{
  "num_hidden_layers": 12,
  "hidden_size": 192,
  "n_experts": 32,
  "experts_per_token": 2,
  "d_expert": 128,
  "d_shared_expert": 256,
  "hidden_act": "squared_relu",
  "moe_layers": [2, 3, 4, 5, 6, 7, 8, 9, 10, 11],
  "router_score": "softmax",
  "normalize_top_k": false,
  "routed_scale": 4.0,
  "balance_loss": 0.0058,
  "balance_bias": false,
  "router_logit_norm": 1.0,
  "init_std_router": 0.0083,
  "lr_router": 0.00133,
  "vocab_size": 32850,
  "norm": "layernorm",
  "norm_eps": 1e-06,
  "tie_word_embeddings": false,
  "optimizer": "muon_variant",
  "learning_rate": 0.0107,
  "beta1": 0.95,
  "batch_tokens": [16384, 32768, 49152],
  "max_seq_len": 2048,
  "train_tokens": 261500000,
  "max_steps": 8359,
  "dataset": "wikipedia_en"
}
Below are experts of layer 7 (counted from 0) of a mixture-of-experts language model. Rows are named router (the router's row for the expert), up (a neuron's input weights, with its number), down (a neuron's output weights, with its number) and show model dimensions 0-191. Each number is 128 + 32 x the weight over its row's rms, rounded and kept within 0 to 255. Numbers have three digits each.
Before each expert's rows: "comes after" lists some tokens at least twice as common just before its tokens as in all text. This comes from a sample of Wikipedia text that the model never trained on. Tokens count by the router's weight.

# expert 17
comes after: "\n", "-", ")", "- C", ";", "- L"
router:114067159072127154110107125141151167126141161075147133141165151144129156162108108122188111101100098133077137157224108107115146150128079183122144153075127109183084156104132161139137093145144176136090142130149128073179080101168125146095125155133122103136109178086131145116146171167142101117115098136160179143141060118144076109096138099109103106148079046121180143173108141144140120188114172067106145139122160131165133172089083081104138130109122134182185113090122172107096112116136135084170109097126106202126083068126173168076123187094141063156171194146104134170098146111132121130
up0:139114147106109140115138116139099122119098151060128130119103089141144150125162132190128154123085103145126157155122170089061147096158122080139149161124137049148095093082121117156146141134115127153049148163101093142110156133150118130139116182177179124131177131100168173017157079136167085148113153097179127117114027168141112138110127133122099183094064170119129140127169121157151125086145146110129153169078177093138123172138144129137156151136187161110133085126160130131102132118125168146073151139133076103193190080138108114107063101075153145166136156097153149130164077156125054165
down0:144159164118166133073163145130124151085065141128124060113129118110097143109098142160148138136091122086186158178106190203124081156111154106188084123117184067109132162097162142082083117180110151126091098113157144094129149135165101089091061063105074160122176170190135107140151114134091111115155164104118195133142148118089116143121125168117127153158143130158121163126156096150124080101160163197134104091130140075116157084184145138104100119142109110085115142144131099149132107132067120119191199152072195123076142168133100105154136160109093133094143095141082153141143078115104187148
up1:112202067089137135147148117117092142208111172126074106095086120067135155112161133180140081104136063123140122099121118154164110176133068160149153129105198156079122137119137083090136130136135070187069119181133129158139156148152095138078141137117110106129123118122200128118139176090122117127052133094102140118178144116135141120096095097158179129107103076120139082158148102091102143165150129114104078195103092165153162160144061135103119094165128148062121128135125167132127116086147162120144106111167115154114131112100112136126134137157086084190136187222106087123133152176182162162
down1:164201093133155080108115147116134103092132098118066144155102110098114112167171125140115124100092157252067108098165123119173128113102086138131092124221106116093132119134101096082101193127116184161103110132156106145132125119040137102154105136164105095126159096159093213095123168123110076078119151122147143105130135182134147100136137146107135080073131080179181090110151097140138121104150225126148122124137132161108120161087151170144118087094140142125102073135138176092107090105133102181112148134186116140165132160105118114172178139145079119104131119165108123190130135148137153149
up2:128116136130182162128123116151104117132132130175113168171158162190115118121107084116113088158102106092078117134193141122144163167105149140134166095170127165141056158180136149094139202061114152134076134126162143164175151106080087121119108128134152039120122105122096116051161178115088101163091143161112158132162125141151104130194197120104165134148082141144067087089056141163120143087113165131102097041086109153144127177112094081133065140120127115168123123152108173115160142130108103111087130154087095144077122138161136135124146115146152136148127145157168142054112127194139157070
down2:168096108144147142138142174106128107147086145127108152133120094078071090147045119105069099122117105148128152178124117069138113109158134080069112116124087089168085166145053146080144123127157101132137095129192100120129085204143178145134124105110110124117150143115173118142109141165111098153139181122086081144149068083181119186155167171167156125118162139152085142124117106173160130116101142176184191111118077157146121146091125148142125096131116111154109117118139137151188134056162145150121132130073148106100199115169124138134161076055139141131117204175109115102192070177104111147
up3:120172104088158105098114188140156119114113093065126137159138080129116071073154112061109097151109131083067137115127124157176114115090117116130116143120253136128137136160159050166161102088109105098101108096074229117145156130192131126087156126141145206091154147099157113138155133125106125130164147159091180171124113135166099161093115131110125120134127141127127181124186121142072112168104140111118107159113127087115128160200167141103148115113093121140145102140135179133102160145161051174137158071148100121095160129148141144110104122092125157191098128114121137125106169194062097116
down3:119092143199116100086071154103156133145119094138133113159104100162069150135179106129122098125208128134122105098126108141092137114100140154094179151183180173137141127186083181195111091119060130114137132101155126069140080063125203180114160129151143148077125112113126109164110091125156110129142100150082153127178184158111136074113134121124117108150108134178147199083142093130096095113131141038129118105138095107164125159140104147172169058155135102126125129111122170112129174161100154087125138109179078168094135112097059148078119167109098130151117148121128114196155100129202148121
up4:167094191125153123142111150130143166150079179104099095110166140110113138170123189135098076119039123081073196184119093091179141108066105075143187116127104117095102160107173139147152115135150153159118131125139115122186099102060133182125167138137161151124075112119156165104152131155134107112142066146118122137161092110152149134073115136070133106096081154131144109175104159174070156196070162095165145112153117126165084165194167143148154090107142152106114132074085121162153136099116063071143102160168146108072074179143136115144161105135143107134117138144139109139076163123094128107
down4:123128084159079103126065137151141097121136147083111064190138112107109189163143147116183110217172154116157133144163156110105077091116173139124068129115119120160082099133116132159147126078114184107099173136182134135155130151121062130120132108168134127135097171142168157066082167131099176119146141104087150149164147077151160126115160091117120071137155087131178144137085190204053145154142092137148141119118137133138122131086124165164215100096145155083122137153170167131129116112148172146107153129148058112105158109071154079131129167131141132181058142174086157171144107124131107130
up5:149042110098126097108172159130121136063074144117139164103147157138109158142181181151158129193094152118060084152140113100137131123055124134120148119130109184137118198180173167157086135130184148120116169162143112089122144112138105096126127127132131092212126173079149119091109144165137093153149119091122135102179139038083149086092128104113155098177118094082167117088150121148124185153115133100141194138102125101138156157077115125137128091132130132124145082106139163104130075138117107079118133143114185152110100123152157175188168197080138095176082118074115168107086152086114127091
down5:112163119101151186089128104153129117133055099145099144100157120139109099093126069149140125103076117165156085142040160103121126169079080112102064179135105148117121133190149068087160139150149141138118129169206196148128144111124151118147105133176121148107120142099195077122124157089088139101168138157120110143117144144178093132100052119080110126129158129139189088113117131153097117118136138174053129178136086099178085091158099157126106137141119112087147134106166117154154159071104134105123136123181172119203173102137157177117098121134103132148123163144080135149127021150133091161
up6:121132118086101135108179123070092137129069139099120152129130104123119103133125155137116116114146141065064116133149078118161152137113109122133142147193147136108185103121135155118124125114186133178118116150064130131135100054139150177107100107119092131145134131142077165087121110122138145130121111200166180133111144126148103148160118116081143116197190132168102051183045155161124121155115164099183133129115147174127120122091120130093142099084115122165195102144133172098092104154218167075107153095147110153106123172172187123144128140123070117075076147101082077150071135084120206168
down6:092086176146128120127163137126090142108102083155148091126216136185104135106129121161143106135146111242137140162116124085098085153129133195113131168175176109099197124070118125098086146115174122170136133092084091079044148167126091119168144112145092093122110097155135118103143102129153119123141136083174043128061149120189150106109112163130099159125085110084111140106100136185124130140111122155092101120138142139170093102110144140152111085144139111152155193136131107115126138198092062096171157111112128141155151111089139176121168092199111175086112093107108161105130131157181127097
up7:095124118151178181159151109122115113184121126111151073132108133112172114160104120154156082160151120130112174134155100102129097110139164087134178149097127159125062143093105115060165095189159216115077148134125145097146166151141085168132128092119137130114129162080140139066082102143087061206128093085154146123124141110128107120144063083124119087091175076106136158144158099111102133107157092100147132244121062135125103105140156117151116165107122135112212108134123114097123162159091118192148109138152172174134119202080092089128160135135149101143142146148117079130153072103108161147
down7:094128126095115102128133149156116150193119194125118118115090148181122141143112193143116153134130072098130200111169133127097103126105099132116109132133143191189110150079137134145088116066150193163172113090133141125115180058180060115102129144144172079143141127133106155145131100149116168100145091102100123119116126135163163192119114163099123054103094145104135076087177180110098128100112101135187179116135131201127146143127130142141133142038099178168135153122136115179097126112111138142129087169153132100123118180144046144115158032106137133158110168194130154166093136077141107135

# expert 4
comes after: " | ", "| ", "; ", " ", " on ", ") | "
router:141123075112096141071136146122087138145134065159124128127172101166144155142117092150181128083142202128093099161109109199118135101159149142156125163118154113135153122118076100131102136135107085143143182086123061097095123124097101122180127159160105100152174110135112129153155110150134061061148101102164104155198075184146170139138142052162130155180162128088107131102088133126191171112180134151140156138129087153145123102109117154125114068089191150162069170106151151101105174099112138131100068140149128091191155147144185114129095145082116125141145091160155144039086097158163137087
up0:148181146129141149109103161114134072165050073053092150147104110114117178157112174122172059146149089162098109141132134164114120117153134158145065138092148210128126062140181115131104124108115150112114151134104124123122154081156160061132126154102173145152120145093133114144041119088187094179159150105097134147113078139149085197123163051146091166120125127123118083116144069141143105196113118099084069130159090121137141124188110091135105129114173170088096112120101112168088141104097117147119143135179183114059114174186149123153147154102127116112111122131197158095138124133119118149
down0:115125096124156126149095094080150096145112136173113127069088144112232112116146103142144172119160171175120154106129133155080137203151177186128130113111131134120117102112103103084120109105112095118068120189087137179159098147106163172179058139123117195101142079124105107148104103145098143151110129152118080121073164137118105099145156113097141172133161069141143164148088117152131181119145161128114113126222132168147151060165155147128111164118121127104158127153158122092050125048142050111066167180092081123147154132179069169147142109129099125134098118115137081142139147106135112102
up1:082162180155150134099144155078127090098185150154113122140101154124122135137105114067137144167117100117126099137167152106145076111154147170155162103087117094082142125101114121150099140112144149130126132141115122142197150116158071151144169124157145138163124125108162153084114226130114075160108098111087098079140170107172131184140163130096111129101182094141106204166127117111051160169112136105091107097056115137115155094201165054081138106117095177200112045122134097189115073120132102146118104178109143087114186133117098114127104173103119110134115165115116119174177075155134091107
down1:125109116113105137107116087168116120150157113186111116120088119108090171190144084121136114069071133156131095136191164130084150162125105100072066150129121122092142160171141157121156133103121086127100169162131171174111061105208158184139105149148108154151050167128121177088157120057098175178126189137084155090160150089104151135099081116078101078122143155170118150071153115153148103129135112125123099133095092132139081113120103095124131170123124175103118172161097096149178155182144134040136103101084132153162176098122076164149078157125168127115105117130156197110122162098106145144
up2:083152166144099109150158155112064105153125158131231119114090103141120136088128111162067114064143148140165061069180112182066117159104117131128122158143149085126145100081151080138124153141180156122191059178127148129084121084150143133116069153094161166154114103159237053135113210169182093094162127134094145147159097141148138130059150122123173087115138107107157127150138097097121106098161096135155116164134163148135057068151177137111093096155138094126157141113131127104134109114114147130135075132099132094092163111138094133133124110084094147129106122131091118147165143142100143152
down2:153156120153124110155062082164142124099089104156094127090136154129135157186136150151130094095173131187119155153109101095215115136128141102134098153160125167095093124126019151122113107118172154149122175174075164157084154112166103066122166135120102117126179138105085199134113076149088098153131135156123116151130136219136177080183146130105122165111122091090156155100153111182039150156129114143134172132084146125224130142090177183117106120131105157136112097108104135135151124134120179103143118151103101169143120096092118109145102076120126084102169191102107148072134122157100139121
up3:155152115109093182184120119138140117121122089071132160181097138088102159103103127112164090104093110153105127102166131108145089125125071080170190163120148139120148068133076132133130148154160164102146111122132178161139179128098109141118130150142128114152121095095182097099146136139155170132067122132126124134084101157157151101131157124165175129186131130131087093100155153135126127166182127090094122165150152057137154137127144087133159157115000150105129117090081069066114156117122118127103141127148098089128150111132160140182095123205091131100110148098146164134055088104120184161
down3:133087136137139134153081108108185076147104138134192165122144107128076089153150160147171064129109193139119130124090125150190093110126141116156132120110110071119124119108114090114136085105119083126137094158113119140067129166120118055095083138126111084159136107175090108117175125178104144153115151111172133162086121110167245116126145137166085180149098106176149115183129104131199096120174107209102131104179137105147166133111135134134143073152108126185166093139089121125128136096148110078128073139132096085099118082075152125127132076121134102166133119124105122196180056176142098085
up4:088154140137113088127175216110119059145073081127176090115202135149167170146116118089099080121127186105085102136099061125102125119155138181119158086093161082114138141177084134124155110110106113125113171131110179092149127179135156139165125122154204096152169137121176178103076060163105115104094106174165174080157047162153123144107128158166134100156117159139177131106147157153154169166132079130103125163149104102115093071088140141066124098109182151175120097103146130153127089145162167150111100106132105173123057108167140161147119125087110148133121123109181129139168109121138098111
down4:090114161147127124074142153144149144104126149128133166126040101164051120113109136123166116085117119119121119133141110170109142129145116108061114132144138105134074104097051076143145088060128112136188136028139134118177126149168137137094137053161121074159138137208131137107121164181177149115076138157147167109125124157147128121176130124107103128128137141179139120145128155143111129088122145121163160147109168092079145167103076100095164143098139089114151137133095106105042139133144090112156154143088144118150132187117109104158163136119145071109190171084112124163060174091186083202
up5:093137204131148111149105120106103092067133111120085127116109167127136079127094146133161130113132238106185175135081184173154178094157167140109129153129154122080137149099077092114164121107085148113132103116154122125140130076166114116143134097113155166173196149122063111111083179114152087105144093186098160050148077112190176135066123147177126192114151103141130195099177155133148128156133081111178105206097115098159087101160173132104122065132105105119161094167109114092167156128163117151140094154136126145131127158179082185117085152124125100135137149157115122110115128124143126116
down5:118142097153142096137106125112115146131123077136085149091149131145140061149141162112135114113160128153115185112093118150140131167109101158209134160214086082149115157161107106136120117105126130179165129142120180140120094181132132122092139146133121102128077102091132098094118146102197142129114110178157179119107093077102161140068109087128151103142127128032157199208140120157140109138149138133133191114117124087097132087164088120092160160084119133142140211163110071105094159187129087085151138141205095208106130195111103132147091130164122122144113122120062131174135114111116061129
up6:123132079148153156107152132147068119114207181071113077083103163141213119089203164158120095133156088120128110160145112165176161109170162094163125147128161115137159130143144105088121136166100127145112126121140096100098081093056121121156177126163115159109092103139113160135124114165131130108108133127109136151147141139158119124134175108114141122089114095183121047163132101099108123120117111029151187186151087153099141184090137140083088129091042200088088084153137110121097089154140131176180155097126104185061121142090125168143138126097088141155077114148151123120149130129136080144
down6:135157150147196125165061100111143161074171130146128102137122136144117084091176152122160150130162156169150098132147064159092093118121192077194106166094130165098136140212075099083073155151111063195162109097143126108155096188140093112109121171161110095160105138147131120114132099169124191091123148099095086134092155115102189155123116118137130132126108099176157127148119122133194151128132102101122104125125153155128143117082130135053100182121116124097156049129115078110158170066176088183193147181121178173091123155094107116103127119102133098159114138155121112164098129132079146139
up7:158143082124154130078083157077064109103058150128140132112122167135126120116132108128119112080163190090158144083176119121086159204156128136176203092136153113143154148105146102124120163157120083131092072118103077103111111120114122109153171127110118123093143115112105126124085167095184157121114131103134089081132087134099174116120143106164109105129149153179141162166088123142173135063156112060095154166126133159157166113152141135168126091127162189148174085101142102050104126144128157152106137127178201082099139098054102125184161077162166167166138158108168104157164094146197102091
down7:110127103115151108070111143121111080119145102113113161060132127147128156141115130131116115183110091128126094142164152140111135187142174073140081160104105150142126082090128158160125161099139143063095100117143167231095181080110146105115165126156137157155133128193125098092176117104081109089118128110108139102197144139104081133144100092110089105143099138085149156117092158128159125154107147121144190136127148045092170185120116067139192123034118176141088155122060156147141168099166165134093188197142153125111150109139087106103177131104148180100160132116177194121138109093117128118

# expert 22
comes after: "\n", "0", " =", "3", "4", "10"
router:173098158091145151079121154156100053087089144178098093177060189150160117122092131126150097119088083128137151115145095179118157115151113127174163156140192091098164117151126125160153122110096154169111198165150134210121068081172125136134095159111157120129128149098162133093083165136091078141146064157151162161152165151130055144152141131046084137103133083134098075157145113161086130090088141085112094091137119125177103127143165067130156145087140113123126061148149131166113107094112146104148135100106105115150144150144139095173141120141106116099104149133221125110126101102096185179
up0:108181070087150071150163153151140170092144141134137162144188089081130090073132096143042103161105111195135121093105105137104157093148084145227126075121139150068157098135128075129195138141151177147145136162079146115096117137150212115146096136162051113138122100117147096121128145127142096132123084129118172164112132058130142089104127182104131121179168150174069128134164107111144089107106157165141155137136132117127087120138149150167096152201132135123138124115159144085136092141115062128110114113159150141190165107166133199153124140120171135107121070168091069156114106110110135102
down0:091134129112156094105152139125147124083168112173117130144107119130137121151090138169054089150060064138110181115147142112138136045106034125122110137140120078127082172154165133117151097170086135129211148124135118152107104072128163102163137116217124157104169168194146160160093091179114128120153127137122169159075122132159107138109120168103131132130227129121081137107101113135141088125084090094084127204154086147145081099155132123152147119173134156173107113148132140144127143176095117139153163139064088107088086136160087166199113092120103102071131122087104128147154129119178139118
up1:149130136081161103130125170108135137156144148130077208081144114127196155128139115179161127061060118112150145169206141153123092132106167092139114112127086098184126131174115144113114090172121094056125127160161136122151067124122136160146173101132140147107118114100070154106107109103059154138135138117200110119153143165063172149104135088135120135088142124068134079121084210152159146135137123093051167147103084129146178127205087120137111121114105094087134120116066126134158141109162130125137069122141105150180144141086144141128099097081165101181126117131095122185164136156072150177
down1:157143139139151146121143125127135114123138101147162110192179174143100108087070172131094088104168148106101061140157114136127157062143145165115115117101093124207142188145150099061091120109122057072118216117108160125155174101114039148110079165083100119203113110136121149121169142129141107101124126102157136091171156072114087138151152134173116125102077107109089127120117129058133113167154176152136125054087163097121163148135096079099132104132116096167164126137138163148108168189110149112102131090128117117108095176117134138068129128166102141135179182124076154143162184111109076130
up2:133177112102091100112148079099141113193155127000100142128146130119083136112145109151081136141200103095152137157084165129097113120153158120111110160143148134089136169141180134161095105131164138161102144096122107110099120104136117121114069150094147118165151105136187143129215083059128116139114092131112161076140090124131087121133124141081204101172141139092076106192182166117093173125195138204119165161124140117131124121119102152149151169112128173136128106132093112110155095094188100123081099101111130120162120145133114133071140133094151060087163128097131169141131129155099153152
down2:193135166127119121146124142098118119098104174131112064127169118147112070124069060125168113095133090164162078139169137111142068132159130144062151179184077108120155161094124158148117132155147125156132134125148181161141088122173161196103089127073131136155109117112101121209146113097038148146128140142148121122126136053110085143108150132140121132119111120095198162166131107067145154081142085094112111086082099089125129185181135150169199068117122139080088097116161117149054144081127138164075137118147159175157116157108127082133122144116138164132130123153159135141097139114202169138
up3:122166098124098144170143104126110075201187174141174153146130115151110101171129099116126142164107116107136137218132059116101085127141142105181130200085092109142121098199157119095169151157112122122182124073176117086128163218084136167126149155145133144096085140149121082139110130093112119159111085086074133138141169125098136147159119119106077156107021145147137167116074170149102132155125105140150151149106077128110146149185161124171119087110137110073085132090061115119156114078109114133090104108145145122108053143117171142111150115180136146119137088093100063171144118128109152118
down3:167087107163107126141125170096122109144104112087124100144133090148199170184075105070139097082142146160127140156106153126116149115135056108143198140117149092130126117070128152075181165121125133139215132098157125067183097129105110161126119093157138122149140099132136136142126096117133092148121133090129155181092156167143115077167083128145074098083129099205118080182150153078104159147116163139172106141103130132121205155104140145129133051190121095061072129102162117119124145138118052126151131120064164164170141136158146110157149087110152164193103106137174134113099093117078128166
up4:143133144130116096183100152161129159133100108125117072102127083153134068138128166110107108186080164117143106165105180142099178134119116125117142081116102138205181124110136158190119078145192113101146157192125161083104161136117098161182089169099095112162093122105112158137110152065169135081104088095151188125124114129132108111136142138143128104120139128157106114114126123111114143120096104163136159112035113151141108117156196067130165098141125128130105110116183194072170188174074110157128156106143185095073106192152120161198130123163166101212122091105133134156097116081115154157
down4:164116129177113099092107117079165139081110096165096121107158141140111152095106134172110110096154063102079109103129108106178097168108140121086126149223102138158129153087093142104127077137134041229110108126119105109054170137137155128113184130137128100120165162090145135107151148135106149072099129097114098176138152110131121075076080137155142162164159146151149125183147151125159119090107128102127132111119188155131152153078119174171083155078132155151154094172105083128141104142126156142068166133108080180117102102044191189108112168152133112115152165196101119126101160133156104141
up5:188133167129140140139119097148133107213134103160164118066119168156077182180134172041168108130116071065037170127120106103136155136141182129116149146125126171157150146157179109099090122159112149067099135107153127124127122115084138125128193136118107086152102109084147150128150130159100120138145122167089116128152118160101117155101090085069238091126134135152098142132116105150127088149148134058142099169153130152129134120170080127123168134076098074139146066120079112157148123139123106144168146101114148114182172112100182053120126113160172109094149140060155151158114166117109117160
down5:087093124084134118165150083121148140186127147116117132096099168173173109062099087125108079195132082130083125109102151128138200110146108130136130134138092160080126099124087173087107132144122149091136113132084108065080120142109168140158106118131130177129094164145160119120118108071113089150123143073165183134159130124100143112118121155113207140050171138128139081133186136193115152199110128170161168101107157165096092144164071180177115113170123091154071104089177163134118107094188151095120155086170094165124095124128127118131119141109159120113076150142067058056134135113143146125
up6:120156138143105201183082086179150089131123152112100155162116150110153140109099180093122114141090133156139115108128142176167129150059112175191162133106055136142126088082191142089107091098103158088160146182137180148104163139142097147121122171106106130114121130145142193157212120124147138094096136141099146050171101143133134120079193059149144122062174131094130094136164178095192096154160130122115192136186138050130080144067130127147128086115138140087118065114152101145131119153136129116169102105124121156131086070104095135131099135102080145147112101177114108103158143141146110097
down6:197144129144110138154154183030154114085147105112104087109126116045133134139147174122147123112104105095158150102128071131092151148136128155127114163119135112168090121096072154156143159167152132074121178142112099189113145119160124108128146063138123141172134112120119104193144149171145164173156119154126111109088136111134069104156064170119136094160142209130116101118133105139156153148128165145100130130071114153109116155172110081215123182082058124115155140160095120128122140069150143091137101133131123128161105154151140126195107112115120032134154096075067121174085071115064135103
up7:180123183148115138116103149119099083168149153125088206120161156073162145155098125122155141196115137079108120107146079124128136144139072201126164140059109126125122115133124084106120125153180086163160112080115109075174135132150116144148114044121080155140143098174129114164133163120122116142106052106104110100122146081136144128147155164151136115078077085162142120122088177163105072062117126122091099114172107119070121100148157069145142144110142126108113167098118152173131112123124126189131134120127164196142113133148095106107153084127159123203137091139144013120130218121130159116
down7:124110102205108148130125110112156167126116107135101128167138077142179102117172060083184115123106072102142120121170103102132169132134123129042141091097154090096183127146101101149139114145140154183147109137092080136133137157092169143134104107116101168113152129113120140078084158133139189155100104116206125117075177136127122094159083132130124102152125128128150099120080124141140153099123152122139087237070190127110118093083156117193177123159165176148070169128114139108089102141108118149150132118026095186129083134131120126159172107086122149173145081129161136162100154154197086127

# expert 28
comes after: "1", "2", "–", " (age ", "==", " p."
router:099159145099159102124110109052100132185087137112127182120145079167124197150081152124086179102126183055129086160188141097056132140103141138141145089141194124093138135107221149138140093121182157113155095126127197120078107102160123120128118138179126097123110116098120098133089158135102165131101137086161090098150156161150215152162179144059081122193135126102095113145101191150099183097074129133126114106122118146152117119170145175151104100103075110129117131128149143124098091112146092138111071137103109109165149176162171075098126162076142121110123150107098163144122153146140149079
up0:122136132137139171108085111057146144130094112161103104172173104129112137156178097109162146148172043148074196117145102113255076145130178140120109109136120151162128157147152070132093113147165127111146110141121099082103164123175132162139147147134119098114156129067112124113193124178141103112140103123125153155138098161109103161149081107135100124124136108140130135108149149153097022022123116165141093142091130148123164123116127141124169133127113139095113207148037101085128122152097196103143100117121101132148169098088104190146120114150157094106138096148103136136150140179115085072
down0:071081187149117145128145174123133139061110137076147090109087179125141168131151153126154101130131047138172150139149150180120140185118103173148130125098074213131106127149130189151134072120072184152145138137107127157119143140163080159064133055088088140131063109131148131075132143101121096117154078134127091174141110120136114103149145087135107107076147129170105145115184137125119124091120080126145176133172102132189155113111136103171140065122115137106143108168111085133142072090170143175148097127158078129035096139138171101197142143133109136083134144163136116102138102102095186174
up1:191142090142127099145162130112204115154088063112148130118130153087145161119131204168193120135121137122121197153025177089093161166101120126159111149118151133067126120126123160151082119113116091104131100128149111124108107098130075150103112114127132125056131047145150114154132162153130130162113143170156120112138142098184140124066126104115135176153120155123128098135115101135106123121127177137164095179166094170147117145167068151075104128130099103141144182121161166082126142205137174201105133096119116153090169158155151112130073139071148150063154086089137071167094121129131072179
down1:075140112097142164121072115129080095133165126094177133086179079114124139143099059089123110142134080170118114133114125123160135148150048143097153113140127113181156177125152110083109109202129173157155099139127132151131112151157099138064130128137117129165117157151065161089123112161111231156156066140108132156157113120113086095210128141101152118077118160125167104096128103134154176109178176144127154088111117077113149083161065150144069148131069166120156112116128132099150137176150101085113126094109173072154154090177142113141141071127116140131181128102072147191137187132115090163
up2:173150133096105147157142158133134142150116118155103137118107143090061110161097133174078168117145138060099093145151130145097128105149100170108136113137132138135092117152158143145090160142159114117106151128134178130119144124113095171156129097111109104100075099145129129129199110146154138149092110066174148063106159142164134102100139204136094118176135179076171030062102149157111103120148152123093126093121210158154102144129090147124128096134148132164123121137151085100086122188169169116132171066139106124157128228168144109085119166098139089155170065091097043146171129068138178125
down2:104100052097130146127085101113168151170174112148154163110137070138135131096122067103114136149107135163192091149059121153136157135145113130135175123170188156146112167061149111114123130203170113127113117164141048140171104123167065135129120105079138105118178128132117115124114154196119182126166120183132123098127143129111198150170078057119140156143034082176087188155128073130104124133117136125165099117144146123102183150138107143134108154121131228102148125117150127088147135103087086107119109151102102162168101078085139122183116159138167168166106106136141108120124150107122080096
up3:097140155113141137119167120111091089159090141165114126182147136129135113168148160112204152109174096097107059149149123152135147167124120136066114122131127161129117154155137108133104124160140137165113084085128127173105159080160113133098142133138119064088057061180190110085128090115125131099075164124215146099162058128147122135170159058101136146125126126126121097119159127132120133170137106116128160105128114113110087126057135176141104116122087163100177094125122091088167041133179185109185109091072146154088089096108091093129153096106086116087132140170096124077137176159064190120
down3:090113143144130132085123183100143112080084160109149140142128088137114080136116105110145123176080148139105134182140121098160134161104062158113117105138080159114175101164113164131161130122151118124104120144157066153134137076120155117147084127182124108132148079134123136096159102105116092065113139096074105155101118176140129093144210111173154102141150065077084107152111124146178189086134186150186179140094142090130151165130092116133134118091076072108149119100155114146123139225085156110194102126109112233158126096145147045126137190093155135169125117153089137131121070151101114110
up4:136070152100166078135204104099123140158146170083138110166156066143157117159108188201098069157136084123079102151187079128110151147164155077110152136134132108177126137137129197192105106098137109129073128100148140120168086081098138076088200135118110112133084088087121155136156097149088118158098155135184124110157132168100103133059133068078127105106134147119104150135098113148110119127118134125092159118096104115203169173190125078095129134092165096135147063132129134124125121122132110122160152154122078108130161048119184187129126137103151098142128150184132096095069129150164145122
down4:126129112132046157125132177183084103156135153129084116141074122098124113114188107074157097135113173122141166158115173048132116100176124117171140167097116135178131125111087161154154073142131167099129028134173143122097150152123147155117137150156162148143148134199127147123062133104139101111121154143102076084075124080122201159135147157134141151102116127125093124141108154106138151146120121124184099128117164118119101197179146129137099091145119113150079138178145099089089122132162118122115126064126130110070118096133094165158137124103105037102202135222113095140125189081147164100
up5:110158111200135180135135127138095133130119148186126100131078106117129090116081109176112121066102144124077096110122055117107132139138139177127124125115098075189156114130092132135183115137138160077140143101199139053195151124116156160130128153182161084094133152129097188169129119151132039125152114108149180121090156188112131072079094091204125115118132179103113136093109076116121160122212165130155104122161139095128088162107162140117151099108130189148132155138122155102118140124064147142147106116169166076129108155144169124095141132113119078094151164166136123092056151139124193094
down5:158122207151106071105161113103171100130151130178150175113071145110090148057111118133147084106117069131181079129175076123146141113127188098159060157123092145124130115133125109121101114161160056166150117112154120139118187127156130134137097102080106116191081069157149162163169124109160055120125148144104097119077116172122082169146083070141095099092119136124152140161104112137091106091164083121102135156086087152154118096087116114123151134127217133145142127102178193170156106106121126122124064156164113140090174127144128141183080181107160176144071159117182099108126147134114122144
up6:163135131150062110137229117137193169094117208122089161154152092141133204166144152174167122111141111128128169125126141134139153171134103124195091077126143129133145084152146126160123104132140055118078098184117126113123136182140076182109159143126128152152084124040164152143076143138150159114155087097152147135165103158144108132088140126125127082139132141122096064152128123093111063082086162082083097188151136142167130107137123156120106132082169141164091143188034123125102098092115103137110119125083121142157155154114106178128109152104167114119123140071148128090157163109088183100
down6:126133082099157130115175128087107092218075085137126152204115138065113115091144122162094145161129123122090115113086116055139156144200145144107142122115058117119181135187196156184126095134211113139121109149096095171170152167142122137128088136119111209125100126101108139117113113179167097129122116126100153138120177153126086104149168090118083190155176146173166124163159097114115114082153134121129100118090105164105132086152169129150139060142140142097068118097099148076164110071076087094150153126161117161156138160090184173121138165112185126099109103145147142157160099116127113134
up7:108087158100159111159131113105141123126113212175151102157142140138136134162233148131087114171097127112128109163185065115129184107015122102151158116132137097158092114120143082083124098160105094143161101103151184160149087165079087127117158111152086099151190072094103133061052075137093066112155075087155103161107091121116105123152100131116075097105142125152117135107120162120129131156113126146140176086099098114165143154147105112112170112109148116126124131163162189155106067097107127124121135100131119129139145140108125087159149106167161120168108168147158097051090105106177187138
down7:093136087095115187153114120132145129112072137157147163142123133151148141194151129074073159114163151139074058150122177118157182097177112158099152165137109154120106171139122161145128097076117148107110139101100182225128190125113146111139147172196079130158109144107119195144163106120107087116136108100112142130063115136114170126145125126064070108115121160119160084158123137122086083170159137152090081051165124137122127178162082110135159109135088147155092116119142093184106122126127121103131160140152115145140163067059144068092167121155149139161173110120115078103123034093166131113